python train.py --n_layer=13 --d_model=512 --n_experts=32 --experts_per_token=2 --d_expert=128 --d_shared_expert=0 --activation="clamped_swiglu" --moe_layers=[2, 3, 4, 5, 6, 7, 8, 9, 10, 11, 12] --router_score="sigmoid" --normalize_top_k=true --routed_scale=1.0 --balance_loss=0.0174 --balance_bias=false --router_noise=0.3 --router_bias=true --init_std_router=0.0165 --lr_router=0.000324 --vocab_size=32000 --norm="rmsnorm" --norm_eps=1e-05 --tie_embeddings=false --optimizer="soap_variant" --lr=0.00502 --grad_clip=2.0 --batch_tokens=[65536, 131072, 262144] --seq_len=1024 --train_tokens=613600000 --steps=6672 --dataset="wikipedia_en"
Below are experts of layer 9 (counted from 0) of a mixture-of-experts language model. Rows are named router (the router's row for the expert), gate (a neuron's input weights, with its number), up (a neuron's input weights, with its number), down (a neuron's output weights, with its number) and show model dimensions 0-127. Each number is 128 + 32 x the weight over its row's rms, rounded and kept within 0 to 255.
After each expert's rows: "comes after" lists some tokens at least twice as common just before its tokens as in all text; "comes before" lists some tokens at least twice as common just after its tokens as in all text. This comes from a sample of Wikipedia text that the model never trained on. Tokens count by the router's weight.

# expert 13
router [160 141 100 111 107 154  98  74 151 139 116  95 143 132 110 111 144  75 134 139 123 146 160 127 169 182  91 142 143  66 103 105 161 124 153 118 141 196 134 147 166  55  89 144 127 107 155  96 132 154 109 157 130 144 115 140 120  87 144 161 146 152 117 131 151 145 112 129 117 124 172 153 102 163 186 132 135 109 171 108 111  42 125 114 149  85 104 152 104 129  87  37 169 151  62 185 169 150 144 163 151 139 108  73 142 175 126 180 110 167 206  92  83 111 144 126 141  93 142 160 209 101 118 134 174 120 110 146]
gate0 [ 60 130  94  64 123 142 110 166 119 148 156 124 163 118 156  87 104 163 126  70  56 158 158 155 126  99 134 158 117  84 131 115  76 172  84  76 140 167 120 186  66  77 115 156 146 121 173 104 112  79  87 164 120 134 134  86  75 141 136 102 131  95 135 116 104 149 117 211 146 193 101 171 195 129 175 166 127 131 181 115  60 114 157 132 103 119  59 142 125 116 158 156 107 209 102 147 178 104  68 142 133  73 152  54 170 139 109 142 157 191 164  67  63 138 152 135 182 124  99 125 152 119 158 186  91 105 163 118]
up0 [149 172 114 157 172 129 162 121 124 122 124 179 104 117  76 103 108 108 152  78 115 178 151 121 190 130  70 147  97 154 121 140 102 140 138 132 153  98 153 157 132 128 166  70  76 142 121 164 146 135 152 148 100 133 112 157 153 161 163 117 127 125 173 116 126 111 131 176 148  98 148 108 153 121 122 136 146  93  93 148 156 163 138 118 111 154 120 168 161 142  94 186 135 142 118 104 117 152 130 107 137 134 120 101 112 133 130 157 104 116 166 120 125 130 170 164 145  95 137  68 126 142 135 131 145  84 157 100]
down0 [172 151 133 142 185 177 139 194  80 143  88 166 172 144 147  71 109 114 139 196  92 144 153 165 120 140 167 146  53 137  77 170 152 177  73 159 122 168 159 151 156 168 121 128 138 147 171 106 161 103 117 123 106 134 108  70 195 150 130 125 159 134  53 157 119 150 150 162 105 135 200 123 143 159 131  68 159 171 139 131 101 149  80  79 126 123 123 146  81 115 174 102 158 121  87  57 108  97 137 126  70 128  99  74  87 121 180 101 159 122 112 145 160 114 117 113 138 140 155 111  84 141 184 169 110 106 131 164]
comes after: " the", " a", "==", " his", " and", " an"
comes before: " of", ".", ",", " in", " and", "=="

# expert 29
router [107 140 108 155 124  85 196 120 146 147  44 158  89 140 139 120 142 141 158 124 150 126 152 144 110 111 121 126 105 136 131 138 130 106 159  85 116 140 131  86 141 103 100 192  90  98 118 127  53 146 114 117 112 163 128 116 115  59 115 133 156 151 101  78 136 153 113 154 114 121 146 119 115 175 194  80 159 123 163  71 178  63  79 129 127 135 114 108 183  68 134 117  86 155  83 179 168 123 196 167 161 142 137 129  97 149 188 118 186 134 136 116 156 134 146 139 154 124 134 183 132 155 102  80 110 134  66  92]
gate0 [161 199 146 186  62 108 127  95 121 137  74 156 124 157 141 139  90 126 104 139 126 122 184 120  54 167 121 138  85 103 173 174  93  68 119 146 132  63 164  91 129 133  93 155 149 108 147 161 127 108  73  82 115 114 140 109 111 121 138 120 111  95 118 192 112 141 172 158 121 130 118 120 159 141 151 100 101 114  88 127 194  93 145 133 127 126  67 146 129  94 144 103 120  94 117 150 146 172 168 123 131 111  81 141 139  92 169 146 129  60 141 200 158 152 137  97  99 142  98 178 142 121  90 113 159 105  85 157]
up0 [124 122  94 166 111 103 115 130  91 118 139 183 115  98 112 125 135 110  94 120 118  44 104 130 133  63 160 109 123 113 124 128  91 170  88 117 178 160 134 159 104 152  96  47 116 169 179 165  95 137 138 134 104 126 139  93  98 151 152 126 112  62 147 118 172 155 152 111 168 119 144  90 177 146 116  95 175 137 129  97 157  51 153 161 152 130 175 173 152 133 167 175 136  55 101 152 116 210 137  83  74 104 115 241 174 117 120 109 151  78 121 178 118 144 193 148 146 116 154 172 117 129 101 173 116 102  96 175]
down0 [150 100  82  94 136 143 123 130 136 144 116  79 107 110 145 152 107 108 107  88 151 133 119 137 137 114 147 132  89 166 132 159 130 151 139 130 121 174 109 109  96 168 131 160 139 147 165 125 141 139  63 129  97  98 112 122 115 117 132 157 128 121 147 129 162 142 128 131  57 146 117 125 129 118 167 137 160 182 183 125 151 130  82 135 143 150 152 148 147  61 140 134 136 165 112 145 111 119 121 154 125  82 127 164  98 130 129 132 133 145 163 129 136 131 120 131 107 149 113  78 142 118 165 118 150 116  63 146]
comes after: " a", " the", " as", " an", " is", " ="
comes before: " of", " than", " well", "ed", " for", "ing"

# expert 5
router [180 174 102 132 156 172 133  85  91 158 146  95 158 127  98  94 205  89 166 143  79 143 154 123 142 147  93 149 136 134 168 125 115 114 239  89 121 163 116 162 174  37 123 151  85  80 105 102  83  83 130 150 110 153  67 149 116  27 106  90  77 159 119  99 107 122  76 145 129  51 132 146 103 141 155 132 149 125 158 167 128 122 132 138 170 128 151 143  97 139 145  84 108 101 106 176  95 129 115 159 137 172 169  89 100 154 120 161 130 134 204 101 131 135 158 144 119  76 140 150 142 156 123  86 147 142 150 175]
gate0 [117 165 159 123  99 102 164 130 151 125 123 182 182 102  84 119 115 165 149 120 120 118 100 109 180 176 126 140 186 216 109 117 135  62 178 113 119  82 125 164 169  69 128 118 152 105 107 106 158  24  81 106  99 211 115 104  89 167 176 140  99 140 124 106 159 106 167 115 116  68  97  61 140  95 137 112 166 161 150 113 197 119 124 167 146 137 155 106 111 104 125  77 145  98 127 159 117  85 148 145 118  68 178 126 103 112 105 174 135 169 115  68 145 108 125 109 134 164 150  90 121 108 185 145 110 125 180 109]
up0 [133 125 131 158 127  94 129 140 121 158 167 104 155 124 166 142 115  84 117 199 117 161 143 108 189 128 133 107 102 152 177 142 146  89 163 149  84  86 125 156 122 145  93  59 144 139 129 131  91 137 199 124 142  92 145 156 143 104 139 155 167 129 105 124 198 182 148 116 218 100 104  95 172 152 124  37 172 155 132 176 165 126 133 145 128 133 104 127 156 155 108  97 107 107 124 128 134 164 124 135 186  83  82 108 122 113  93 154  90 105 122 151 103 120 101 142 114 158 158 143 158 187  48 174 182 165 127  61]
down0 [113 141  75 112 121  48 121 125 178 123 143  82 151 128 137 103 118 100 105 182 145 142 114  91 104  94  92 165 173 137 125  87 193 158 141  55 142 173  82 139  97 108 119 173 117 114 207  96 123 125  81  63 165  93 154  68 100 105 120 163  79 105 152 154 128 155 128  93  87 153 117 106 112  95 156 109 176  82 161 142  93 131 136 165 112 121 160 141 153 128 108 216 152 155 149 130 102 182 125 118 110 141 141 116 120 118 133 123 120 134 178  85 162 129 172 105 111 132 122  93 145 101  99 121  61 104  99 160]
comes after: " the", " The", " B", " F", "B", " D"
comes before: ".", ",", " of", " in", "'", " ("

# expert 4
router [138 126  86 129 119 134 121  82  95 134 127 153 119  59 139  99 123  99 139 182  85 119 122 133 181 128 125 174 136 100 101 146 174 134 136 169 121 215 146 185 164 113  75 113 128  93  88 101 110 137 107 175 191 142 154 180 135 131 120 147 132 114 120 130 151  91 173 147 148 130 164  11 127 210 154 126  67 131 124 144 109 128 128 114 156 114 122 162 141 142 126  54 153 148 122 151 146 134 140 132 166 128 144  93 162 134 164 168 114 180 104  97 123 138 156 143  94 116 110 136 135 172 128 143 174 135 108 114]
gate0 [ 96  93 107 135  97 115  79 141 143 103 112 104 132 137 117  88  81  89 145 107  69 117 169 158 168 135 107 157  87  85 102 102 120 158 150 152 106 108 151 102  81 147  85 178 140 133 115 172  57 103 176  99 144 169 181 145 102 126 155 117 177 132  80 133  91 107 172 124 188  96  92 109 159 106 122 174 132  78 126 142 123 137 138  76 158  79  66 159  91 173 106 113 109 199 172  83 129 151 118 117 150 166 124 155  91 109 177 151 125 100 111 100 125  95 182  89 131 139 138 159  70 119 174 165 162 144  65  94]
up0 [104  97 141 130  89 105 149 147 140 115 130 114 106 133 134 144 120  98  92  94 119 144 162  92 177  75 109 132  77 105 127 123  67 127  92 148  75 157 118  98 128 120 120 112 168  90 161 120 116  82 115 122 134 109 153  96 101  69 110 172 138  98 129 104  84  69 166  92 102  66 118 102  98 183 124 106 141 145  97 140 105 114 111 143  80 107  86 117 176  64 132  75 171 138 107 101 132 146 144  96 106 133 105  84 153 138  49 141 129 189 155  93 116 118 127 145 108 146 129 112 177 138 147 135 128 108 148  99]
down0 [147 140  45 166  88 148 109 145 131 155 115 136 145 125  96 116  50 104 155 160 122 157 136 123 136 126 135 113  93 177 101 183 152 155 128 124  87 120 124 166 110 117 163 181 126 132 126 150 129 133 160 137 158 191  92 119 168 108 170 167  64 134 123 152 118 121 169  63 151 141 117  93 161 151 165 148 213 137 109 139 103 141  97 129 180 179 187 152 105 129  93 148 193  96  55 112 136 122 118 139 135 133 125 136 132 159 109 138 179 153  74 134 195 111 103 162 117 122 110 145 139  90 130 100 136 100 156 123]
comes after: "\n", " |", ".", ")", "==", " ="
comes before: "\n", "-", "|", "==", "The", "==="

# expert 15
router [181 148  85 118  87 107 138 143 192 176 130 102 100 111 124 111 127 162 180 122 143 159 131 132 130 115 158 144 179  98 105 126  64 125 142  69 105 182 140 141 148  64 100 109 112 163 104 111 103  63 101 187  77 158 101 160 119  96  97 189 131 139 118 115 171 169 151 131 104 126 157 159 137  92 183 118 109  75 142 108 117 103 144  96 156 139 140 158 137 128 128 126 158 147 154 188 175 111 112 170 187 117 192 104 103 138  84  95 114 122 159 123 155 172 183 124 134 125 124  82  99 111 114 101 115  66 105 169]
gate0 [167 128  84 123 132  85 149 150  84 136 139 169 122  96 163  76 124 185 123 124 157 130 132  82 131 137 114 160  81 141 163 143 145  62 127  94 168 137 156  86 164 120 105 101 167 167  90 124 118 100  82 136 101  65 104 177 134 119 125 112  76  61 152 160 138 173  85 110 165 143 111 155 103 152 163 131 121 140  62  97 110  90 163  46 128 133 102 144 136 106 146 144 104 154  79  83 190 127 142  95 144 115 166 123 118 118 139  96 152 152 146 103  36  86 122  89 157  99  59 102 157  81 180 124  79  96 104 134]
up0 [188 154  93 215 112 130 117  89 144 117 120 180 133 116  82 150 126 167 129  95 122 132 163 153 151 185  58 146 155 172 119 141  94 161 137 132 109 124 155 133 135  98  67 114 126 130 169  80  92 162 178 136  77 162 133 159 142  98 110 174 108 122 144  69 157 194  94 123 169 123 175 173 108 178 114 121 112  99 110 138 128 146 166 118 141  73 112 167 124 130  77 112  93 123 119 153 156 124 119 111 105  94 134  77  92 124 104 130 102 119 115 100 161 127 160 119 142 168 111 103  97 135 138 139  63 137 191 201]
down0 [115 136 125 153 126 148 141 118 146 145  98 188 104 130 166 112 117 120  95 187 169 138 128 120 137 182 232 130  95 158 119 127 123  85 116 105 168 118 165 134 175 184 131 183  82 137  53 177 165  93 210 125  81 109 139 169  95 162  87 102 135 110  79 193 141 134  73 142  79 128 117 127 165  84 101 108  93 159 129 108 125  96 130 137 109 152 136  88  82 119 143 104 108 124 176 170 119  79 175 188 201  81 182 137 146 100  92  71 137 130 112 142 178  65 152 124 132  85 106  68 133 112  86 103 147 131 147 170]
comes after: "-", " |", "|", ";", ":", " •"
comes before: ":", " |", "s", ";", "ed", "ing"

# expert 11
router [105 131 184 142 117 164 153  88 153 122 167 141 113  80 125  93 144 136 210 107  93 152 150  31 115  98 128 176 211 107 102 120 107 170 144 120 148 121 147  82 139 110  82 172 119 149 111 149 116 180 122 167 138  92 146 149 104  82  80  83 137 182 102  93  69 155  97 127 165 124 108  85  55  97 108 127 144  94  98 153 160 138  69 120 118 117 153 110  84  86 121  75 168 128 114 192 134 131 136 191 172 104  86 104 174  99 144 166 153 126 210 104 116 102 148 136 119 104 218  79 151 156 110 113 170 166 105 132]
gate0 [105 143 108  91 127 107 118 168 122 133 113  97 137 140 153 101 134 139  90  90 103 147  91 135 134 146 116 167 107  98 119  83 105 121  95 168  97 143 134 114  83  99  75 112  92 146 162 132 119  76 118  91 173  84 109  97 178 126 137 118 120  32 125 108  97 107 129 128 111 127 132 156 160 108  70 140 152 135 103 169 128 132 125  99 181 128 212 147  98 122  68 107 160 132 131 109 110 178 140 186 121  59  66 147  74  96 119 128 101 107 156 115 139 180 153  84  88 118 130 151 171 111 103 118 133 104 152 126]
up0 [ 91 180  96 151 135 112 130  75 144 104 129 124 124 158 135 103 143 109  67  93  93 178 107 128 176 193 128 117 119 145  88 134  82 168 194  88  56 130 107 140 133 135 115 124 185 170 124 149 105 129 108 140 137 121 166 114  93  99 166 126 189 159  92  94 146 189 138 157  96 113 182 121  91 153  88 183 167  81 125 171 136 163 138 152 144  49  82 118 159 106 144  99 126  82 168 142 125  63 202 113  99 162 129  98 141 163 118 193 134  88  96 162  67 113 173 108 130 135 142 216  98 114 105 167 134  96 134 158]
down0 [ 97  64 168 181 144 144 171 155 139 142 103 103 101  99 161 182 150 169 105 115 145 115 146 138 147  97 143 110 115 133 182 102 133 180 131 184 134  96 159 145 179 119  90  95 155 151  94 164 161 191 144 140 134 170 176 139 127 130 178 104 113 152 142 169 113  96 115 135 123 119 173 151  64 155 104  82  73 107 150 106 140 104  86 193 127 105  68 138 116  80 101  92 186 142 160 140  94 104 131 120 140 127 113 107 114 147 127 103 143  60 173 116 116 145 134 176 145 121 108  86 116 112 166 136 110 142  71 192]
comes after: "\n", " |", "|", " MPC", " DF", " MF"
comes before: " |", " ", " •", "·", " Total", " -"

# expert 26
router [110 113  89 132 122 152 122 122 171 182 131 153  88 135  93 179 196  68 140 153  72 105 184 182 141  96 110 122 208 118  84 150 110 120 130  81 119 122 153 103 137  95  67 135 104 133  59 117 130  49  68  88 120 134  57 125 102 149  97 164 195 140 114 164 177 195 130 137 170 112 150 110 156 186 148 114  97 133 132  40 116 180 101  84 147 163 101 140 137 142 122 111 166 108 157 157 115 119 149 127 120 164 148  71 133 189 178 116  86 122 111 103 106 125 134 128 138 168 147 122 100 165 136 123 117 110 158 156]
gate0 [107 138 113 148 123 132 202 113  83 139 137 197 108  85 159 153 168 117 140 190 122 187  74  88 167  46 141 175 158  83  93  80 152 122 105  67 112 146 188 129 180 111 106  81 135 177 158  98  62 145 120 117 169 102 130  92 110 112 119  82 147  57 144 135 159 126 145  85 138 101 104 137 101  85 127 150  69 158 174 118  94 125 180 120 134 152 127 125  85 104 160 131 117 150 103 131 116 190 116 167  89 170 130  93  99 140 116 107 193 112 172 132 118 127 164 129 108 160 107 173 110  74 141 103 175 108 120  91]
up0 [147 111 182 113 121  59 119 147 118  99 101 183 130  96 173  86 150 104 148 167 173 147 116 143 155  88 133 177  80 157 160 164 117 157 101  80 113 128 171 167  71 157  63 125 184  49 161 137  90  93 121 141 107 137 114  92 119 143 160  98 123 121 110 154 154  92 165 113 124 168 102  81 127 179 132 174 122 116 208 178 154  72 149 130 163 133 198 154 166 160 115 172 162 124 146 132 108 121 115  89 107 103 110 140 123 127 165 148 170 138 161 120 117 131 147 125 153  66 135 158 179 124 130 107 190 132 165 125]
down0 [131  81  74 166 119 104 139 195 102 125 144 158 106 161 118 112  64 144 146 201 109 165 123  79  72 150 141  78 129 134 141 132 148 139 122  97  80  88 166 129 124  97  70 112 175 154 125 157 198 137 119 133 108 108 144 101 120  97 114 116 104 105 186 131 147 110 189 107 129 131  99 122  65 118  96 162 142  92 109 115  92  59  74 106 142 112 147 114 151 127 110 107  84 118 101  94 203 153  82 141 149 119 123 120 132 137 115 120 129 139 144  80 123 138 150 114 140 155  94 143 139 129 117  55 107 159 140 137]
comes after: " ", " 0", ")", " —", " 1", " 2"
comes before: " ", "\n", " 0", " 1", " 2", " —"

# expert 10
router [193 102 143 136 155 144 114  96 183 184 130  97 125  71  81 113 160 113 138 142  96 173 163 127 171 139 108 198 159  86 144 150 146 222 206 130  75 116 129 141 151  80  91 178 146 171  73 121  66 109 100 185 173 191 102 142  99 153 109 183 112 166 129 111 143 132 111 145 149  77 191 134  38 148 201 100 127 117 130  88 149 115 170 113 123 167 120 136 126 103 110 115 137 108 115 195 160 188 121 123 165 106 174  89 144 149 149 113  92 157 136 114 156 130 171 140 125 141 114  92 186 126  97 137 105 119 165 117]
gate0 [135 136  74 171 143 152 161 139 125 136 182  96  83 107  97  80 172 111 125 101 168 114 112  86 166 106  55  66 108 124 116 144 144 166 124 172 155 163 137 216 132 168 127 101 111 173 121 110 166 121 141 169 141 103 135 155 116 123 142 150 122 168 130 169 173 148 105 119 155 148 214 140 138 159 142 196 102 158 113 110 145 132  52 153 113 150  98 129 110 123 183  80 153 131  79 147 181 186 175 156 155 100 165  87 153 179  85 156 103 143 135 147 167  88 116 124  97 127 100 115 138 163  96 128  65 141 128  93]
up0 [111 130 132 144 131 149 138  77 100 157 105 158 159 147 139  85 145  96 135 130 158  30 143 121  74 193 124 152 123  98 101 149 130 103 145 161 110 137  69  75 122 154 130 107 145  99  88 155 138 147 143 111  99 138 100 208 125 126 114  90 158 155  61  98  80  83 149 150 109 155 152 101 152 135 123 165  61 123 170 101 118 102 150 108  93 163 198 100  91 131 174 132 142 107 107 113 163 207 110  73  80 153 145  96  82 141 101 147 138 101 154 177 115 147 165 163 123  81 100  95 116  92 100 120 159 102 149 146]
down0 [121  31 142 112 148 189 131 102  80 136 160 107 123 140 141 111 105 145 147 176 138 141 106 165 174  92 164  59 132 115 171 164 169 154 102 134 115 109 178 137 157  73  95  54 131 120  95 102 124  85 124 129 179 116 110 154 108 144 169 128 123 139 108 155  89 129 160 115 169 118  68  80 182  93  61 166 110 112 140 142 166  94 114 130 111  94  80 141 146 124  71 139 117 163 138 116  78 139 142 110 217 144  78 120  84 168  95  85 121  90 121 136 157 137 118 125 146 140 122 129 127 169 149  75 121 152  80 165]
comes after: " was", " is", " were", " be", " been", " are"
comes before: " by", " to", " in", " on", " as", "."

# expert 20
router [192 131 119  82 122 153 102  93 126 118 118 119 139 133 108 116 165  53 111 174 128 177 123 102 141 120 112 129 162 143 136 118  66  79 195 169  81 117 250 118 154  59  63 166 140 113  98  89  64 137 111 193  98 228 102 150 145 102 107 161 162 158 100 116 129 133 155 130  95  88 188 139 108 167 120 128 133 119 136 109 152 207  98  95 131 138  96 180 151 176 106 112 181 164 110 161  92 148  99 145 113 126 116 127 152 142 117 113 144 146 101 113 117  84 188  93 119 133 117 118 144 134 128 130 143 121 133 157]
gate0 [154 117  93 101 133 170 141 135 133 119 122  85 121 152 132 107 187 104 140 145 189 124 136  99 120 147 107 184 148 167 124 140 114 113 107 159  67 108 127 119 172  81 121  67 142  79 135 114 168  91 140 112  88 124  94 176 100 126 149 155 111  96 105 139 127 162 116 106 107 134 167 153 113 178  63 136 168 182  97  94 206 145  98 189 141  75 136 115 151 155 116 114 115  75 147 108 112 117  78 141 108 113  78 118 206 131  92 171 129 113 139  65 147  68 102 154 138 121 120 202 186 127 127  81 154 134 129 152]
up0 [130 106 142 220 119  82 130 189 135 143 147 127 132 157  66 157  86  96  90 140 181 131 152  74 141 101  78 132 125 153 180  65 137  70 143 124 199 136 174 133 191 125 123 139 111  98 182 112 132 119  83 142 116 116  85 138 123 124 150 120 166 141 111 106 148 168 102 123 108 129 181 130 152 158 146 189 187  62 123  60 146 117  89 152 154 106 129 130 115 165 128  98 143 117 137 137  92 153 154 227  78 148 107 198 119  99 138  96 129  73 123 124 173 151 103 107 184  89 112 122 119 133 164 131 111 163 135 108]
down0 [102 112 139 144 146 128 123 116 123 115 125  76 126 131 111 115  90 121 178 137 149 119 120  84 164  93  57 114 113 130 110 171  83  97 106 102 129  67 111  93 141 193 100 104 114 158 155 156 121 130 127 169  78 132  86 141  59 125 135 137 157  87 129 107 123 143 123 108 174 101 196  96 161 122 113 127 144 117 108 115 143 137  77 168  81 116  76 119 115 107  94 110 192 158 136 109 114 102  94 118 181 114 182  99  86  82  97 138 183 138  77 187 114 211 160  68  83 146 127 138  88 152 107 128 110 120 124 141]
comes after: " |", "|", ":", ";", " on", " 2"
comes before: " |", "th", ";", " years", "st", " km"